Weights of a small mixture-of-experts language model, trained from scratch on English Wikipedia.
Experts: 2 picks a token, a softmax router.
Below are experts of layer 3 (counted from 0) of a mixture-of-experts language model. Rows are named router (the router's row for the expert), up (a neuron's input weights, with its number), down (a neuron's output weights, with its number) and show model dimensions 0-191. Each number is 128 + 32 x the weight over its row's rms, rounded and kept within 0 to 255.
Before each expert's rows: a language model's description of what the expert responds to; "comes before" lists some tokens at least twice as common just after its tokens as in all text. This comes from a sample of Wikipedia text that the model never trained on. Tokens count by the router's weight.

# expert 60
Description: Capitalized first pieces of names and single digits in tables, e.g. Bur, Chap, Com, Tar, 1, 3.
comes before: "| ", "|", "(", "s", "an", "y"
router [158  80 178 179 163  92 141 125 131 100 131 167 163 180  88  94 175  97 138 103 114  92 110 146  96 114 196 140 121 179  91 131  88 145 116 165 103 131  98 108 164 112 164 139  94 158 116 157 119 160 168 113 108 173 101  87 110 155 118 109 143 100  74 111 116  91  95 120 138 183  85  78 157 197 163 167 106  82 149 110 100 113 149 117 152 106 102  88 171 164  98  59 116 147 143 167 168 123 115 119 104 126 102 131 167 101 128 157  78 165 173  93 137 135 134 155  93 115 119 130  75 140 164 177 144  93 100 123  92  89  91  63 154 166 143 109 147 147 149 105 119 104 100 163 190 145 158  77 152  79  79 134 106 145  93 163 157  76 109 128 129 172 166  69 120 129 106 145 121  84  79 184 144 163 148 189  75  82 134  97 158 112 123 110  92  91 176  87 150 157  94 142]
up1 [105 115 154 150 117  90 154  97 149  92 154 128 178 119 147  72 139  73 205  88  63 135 106 137 135  87 214 159 111 148 117  75 148 122 144 186 112 101  89 131 121 161 191 154 154 145  87 134 127 133 131 158 129 126  89  99  93 166 107  77 171 112 110  97 150 115  66 131 185 168  95 146  84  76 125 116  78  61 145  96 150 152 160 111 137 154 137 147 141 166  93 153 130 133 133 136 156 143 113 112 147 148 124 169 142  55 185 106 130 147 129 135  55 105 126 171  98 113 158 187 131 105 173 174 173  36 132 168 100 123 105 106 147 126 136 160 131 126 164  76 104  98 140 181 164 143 153 132 135  85 121 150 159 106 179 101 136 127  80 129 122 148 143  84 185  87 132 104 151  81  97 123  86 115 155 133 102 104 130 126 106  90 194  85  86 100 145 140 151 121 149 138]
down1 [145  96 172 121  72  52 147 112 122 205 145 158 121 113 142 179  96 112 144 187 139 125 128 100 121 175 122 142 136 163 119 141 117  91 141  63  88 112 169 133 127 129 101 125  99 104 104 164 117 164 108 102 106 104  82 146 125 111  62  83 125 148 142 123  90 143 145 116 106 155 150  70 142 159 129 100 160 128 108 111 101 128 142 117 133 147  87 145 111  85  86 166 182 190 131  75  32 137 118 129 127 183 140 115 162 158 139 122 109 128 106  98  42 126 171 128 183 126 100 152 171 120 104 100 144 145 151 143 160 156 109 144  94 145 200  58  91 151 119 154 110  77 167 102  85 154 191  96 152 125 119 146  89 113 169 144 129 186 149  82 147 183 121 196 127 168  92 110 123 194 109 114  97 146 102 192 159 179 154  96 135 154  97  94 149 127 135 127  90 105 123 149]

# expert 28
Description: Pipe separators and digits in tables, and rare letter pieces inside foreign words, such as j, en, el, ø.
comes before: "\n", ".", ". ", "–", ":", "; "
router [155  84 169 182 166  90 136 129 131 100 132 173 165 181  92  90 180 107 138 107 114  92 111 155  99 108 198 146 124 180  96 130  89 141 122 165 108 132  96 108 167 111 166 145  98 158 119 160 117 156 166 108 112 176 102  93 116 160 115 117 139  96  70 117 117  93  99 120 138 180  85  82 161 195 163 166 102  81 150 115 100 117 152 128 153 109 103  95 171 170  97  64 120 152 144 172 164 124 117 117 107 125 105 136 168 100 127 156  76 162 176  91 132 136 136 153  88 108 121 133  73 141 169 179 144  96 102 124  93  83  89  69 156 162 146 113 147 145 147 113 126 110  94 166 191 150 156  82 151  87  87 142 108 147 101 168 159  74 107 133 122 174 172  66 115 126 106 147 120  85  78 184 147 164 156 188  83  77 137  98 155 105 117 111  89  93 180  90 154 162  98 138]
up0 [133 141 143 168 119 132 133  83 122 120 146 140 170 109 135 107 245  91 163  99  90 124 104 155 163  98  87 120 168 153 112 163  96 121 140 154 130 148 100 138 151 139 145 112 102 140 217 151  89  94 128 110 123 126 126  90 104 155 134 139  83 124 147 141  84 178 131 127 111  64 122 168 150 194 151 132 118 103 141  53  77  97 183 159 119 102 113  90 146 142 104  89 154 161 119 183 177  68 116 119 181 176 148 163  91  91 130 148  89 166 144 100 160 170 138 157 127 126  78 163 122 117 112 131 109 104  94 176  73  62  65 147 177 145 177 159  98 123 131  95 135  94 112 131 164  92 142  95 132 142 130 196 148 166 107  70 117  90  90  98 128 132 111 177 124 137 142 115 158  65 168 190 133 127 146 136 132  50 128 151 157 123  92 181 119  99 123 128 121 132 164 146]
down0 [ 92  89 121  96 141 120 139 131 153 163 141 197 142 171  73 147  82 135 139 114 170 120 254 129 168 127 106 104 157 148 140 124 134 128 105  90 149 141  86 143 109 119 150 155 129  51  95 147 159  88 116 114 114  59 127 108 110 147 159 142 122 153 103  91  82 127 135 147 138 115 114 106  96 106 129 174 154 113 118  99 105 156 132 133 156  85 154 139  88  95 125 121 162 199 166 109 156 142 155 108 119 203  91 121 178 146 118 148 139 132 159 182 131  99 124  93  94 105 125  95 143 154  86 150 107  76 129 142  84 178 118 132  95 128 155 128 115 185 173 126 171 122 124 106 159 161 114 147 142 117 178 156 119  70  74 157 176  88 137 123  42 155 137 143 148 141 166 167  57 117 136  98 124 124 169  86  84 106 171 150 158  83 118  45 106 102  86 110 195 101 137 153]

# expert 31
Description: Possessive markers and pronouns: apostrophes, 's after names, his, its, their, her, including closing quote apostrophes.
comes before: "s ", "first ", "own ", "father ", "father", "work "
router [137 112 150 165 180 114 171  98 121  73 149 193 133 171 104 118 174 101 150  93  94 111 147 140 100  94 111 162 141 157  97 104 111 137  89 168 106 127  97 123 132 118 155 147  81 135 104 136 145 173 128  99 101 150 115 105  80 150 103 115 133 110  84 139 144 106 108 142 117 176  94 114 146 199 159 166 106  67 159  89 119 106 161 113  99  93 127  93 175 145 100  74  78 150 135 135 163 117  84 130 106 115  75 159 187  96 111 165  78 161 161  92 114 180 175 118 108  87 145 163  96 157 114 198 115  91  68 155 106 116  85  80 188 158 153 103 165 171 178 107 137 125 100 176 125 149 173  57 162 100 101 133 118 162 105 178 136  90 108 138 125 154 169 105 120  99 123 137 101 117 105 162 134 150 201 173  81  79 139 109 186  81 129 106  88 105 114  92 171 161 106 170]
up1 [129 154 132 153 137 120 128  75 108 137 101 107 126 145 111 116  83 115 134 121 120 132 143 134 138  87 127 148 178 154  81 115 140 181  79 169  58 182 190  86 157 114  71 122 138 172 104 151 133 137  69 183 149 151 130 177 129 143 145 142 109 121 135 154 127 187 137 153  97 172 121 110 158 177 122 118 180 136  96 114 126 149 112 127 139 147 141  96  83 104  81 129 145 130 182  77 105 139 179 165  88  64  27 118 171 132 105 138 151 176 104 152 111 132 104 149 117 126 129 169 138 173 113  93 153 153  76  67 157  83 101 127 163 103 125 117 124 178  56 130  60 104 120 133 109 178 134 194 109  99 162 225 139  74  91 117 118 129 169 111 126 143 129  98 158  60 136  85 132  92 139 125  75 142 153  58 138 128  69 116 149 102 167 118 114 138 127 156 145 138 133 135]
down1 [139  76 150 144 196  90 103  86 119 167 142 132 154 104 149 193 177 127 109 145 172 153 111  81 113 110 111 134 114 172 199 106 101  64 152 100 149 110 151 159  56  91 207 124  95 146 142 160 162 136 130 119 122 140 130  65 114  69 114  97 116 126 107 118 149 156  91  84 125 123 153 134 173 111 112 200  98  74 170 139 165  98  93  62  47 141  97 121 119 163 146 127 129 121  84 160  92  92 118 114 163  96 169 101  95 115 117 146 148 124 112 105 144 171 150 164 193 141 115  85 155  98  89 152 106 131 133  94 142 187 116 164 103 121 108 168 110 126 155 170 162  97 117 118 124 103 117  96 124 105 138 138 129 164 134 152 123 126 128 109 212 198 169 153 122  77 126 144 132  98 216 134 121  71 142 179 145 145 154  99  96 160 101 100 139 109 150 103 136  76 139 107]

# expert 2
Description: Word pieces and numbers in tables and lists, especially sports scores, athlete rosters and place names, such as –, All, Japan, ia.
comes before: ", ", ".", ". ", "-", ",", ":"
router [158  86 171 184 163  93 140 123 128 101 134 172 165 175  93  94 172  99 137 103 118  90 114 145  99 106 197 140 120 179  94 126  98 143 116 171 111 127 101 103 170 111 169 141  97 156 123 160 110 154 167 114 109 175  96 101 110 155 115 111 136  99  77 111 113  88  94 119 136 179  87  84 162 194 166 167  97  77 151 114 102 117 148 126 156 109 102  86 171 171 102  64 115 147 142 172 170 125 115 114 106 124 101 132 165 102 123 156  78 166 179  87 133 136 130 152  90 115 114 129  74 151 172 178 136  94 103 121  94  91  91  74 155 166 144 111 146 144 145 105 121 104  98 168 191 146 159  80 148  84  81 140 101 145  97 167 151  70 104 123 120 170 167  61 112 130 107 147 125  79  81 181 148 160 150 187  74  84 137  97 155 108 125 107  86  96 177  85 153 159  88 137]
up0 [123 109 174 195 189 109 195 126 111  51 135 174 154 153 153  92 173  78 158  76  90 119 101 169 114 121 155 168 109 181  89  89 137 135 134 164  97 127  81 120 165 168 117 152  89 174 119 154 112 154 153 146 112 170  98 140  66 149  97 124 133  96 114 139 112  95  94 133 112 159  79 133 160 145 166 152 118 100 143  80 113 147 178 141 131 119 109 106 161 155 127  98  64 161 169 162 155 112 110  98  93 124  69 139 155  95 120 172 117 149 188 117 131 154 137 137  86  81 129 126  67 106 120 117 168 140  83 149  90  65 116  72 201 134 167  83 136 133 142  97 116 162  93 141 135 116 138 124 133 102  87 172 141 135  61 157 151 113  78  99 117 151 150  89 151 154 164 147  92 113  92 202 161 163 185 131  93  65 116  89 151 108 147 110 103 110 155  84 153 137 121 134]
down0 [118  78 157  84 180 149 174 179 114 144 147 151 110 120 123  80 129 128 180 144 143  79 134 125 154 203 134 105 145 143 178 139 123 109 108 185 149 123 120  66 118  86 153 128 119  88 122  70 110 182 166  81 142 158 143 126 141  94 128 119  76  73 146 100 196 154 100 106  92  37 118 125 128 128 123 147 105 114 102 122 116 186 109 101 121 111  82  96 132  77  93 173 110 140 104 118 156 152 132 205 144  76  75  56 126 113  71 112 140 142  96 174  29 168 132 130 117 119 131 169 147 132 114 113 131 147 204 122 157 124 164 132 153 108 142 129 136  73 178 119 177 164 132 107 151 139 126 127 152  72 155 116  96 174 115 111 110 128 124 124 115 155 143  74 118 168  93 159 131  81 220 114 132 130 124 194 132 130 171 107 132 139 118 113 117 125 107 145 156 140 150 164]

# expert 14
Description: Prepositions after career or event verbs in biographies and sports prose, such as debut for, finishing in, defeated, alongside.
comes before: "the ", "a ", "his ", "their ", "an ", "her "
router [179  78 155 182 154 150 143 127 104  70 115 146 139 171  96  46 136 118 153  99  71 117  94 185 116 114 145 162 107 179 126 105  97 164  81 131  93 108 125 129 169 113 144 163 100 155 132 153  90 151 121 103  89 180 109 117  99 185  81  42 145 125 125  99 149 113 102 127 126 195 132  70 129 116 150 156 136 102 145  89 105 118 168 172 140  77 112 107 153 142  61 115  67 139 185 166 169  90  94 148 126 154  44 165 152 115  96 133 105 164 153 116 179 135 144 151  82 101 172 128 115 160 143 135 133  88 102 123  99  75 101 124 167 135 167  98 163 136 112  80 158 122  84 175 134 126 154 112 150  88 117 175 116 160  88 122 118 125 115 137 164 152 163  96 156  80 152 121 115  84  96 160 142 170 211 134  94  87 118 118 158 101 145 111 100  95  93 115 142 155  82 150]
up1 [135 145 129 134 123 132 174 157 130 106 122  91 129 134 184 120 128 110 133 123 103  82  99 167 112 116 154 160 122 107  77 159  92 170  63  99 174 178 124 142  95 124 147 120 155 186 160 111 110 147 126 122 148 142 107 171 200  80 124 101 103 123 105 102 158 179 115 147 141 120 132 138 140 121 121 156  70 136 127  98 152 139  98 138 100  97 119 134 157 108  75 152 193 165 181 122 196 138 210 137 216 108  87  95 107  89 159  85 109 151 150 139  50 111 111  50 105 131 106 135 124 122 107 176 177 150  80 157 142 126 135  94 144 132 125  71 145 101 132 126 142  16 124 187 159 110  85 114  70 145 121 157 148 162  77 158 124 155 125 102 114 116 109 116 125 101 185 148  79 145 136 134 152 142  95 140 119  80  85 114 102 155 104 191 121 168  91 137  78 135 168 162]
down1 [147 206 154 125 135 128 140 125 126 153 195 144  72 126 123 110 123 143 135 113 129 135 156 123 189 141 112  84 165 139 189  96 166 176 115 137 115 112 142 187  96 168 108  77 186 162 158 127  77 121 130 122 198  94 109  62 120 171 148 128 108 213 135  99 128 109 151 205 138 113 110 126 157 108 145  81 135 122 128 148 105  99  87 164 111 143 100 110  98 110 156 124 142 119 124 121 229 191 116  95  84  95 141 125 146 112 106 154 169 144  85 101 125 116  85 135 118 126  97  99 144  35 126 192  87  90  89 141 154 148 138 150 109 139 170 106  76  75  84 138 126  91  75  75 149 105 197 112 122  81 117 117 152 165 154 137 113 144 106 137 149 142 125 103 141 144 127  45 122  94  91 126 139 132 114 158 127 137 108 131 108  83 117 130 137 106 205 160 132 128 174 118]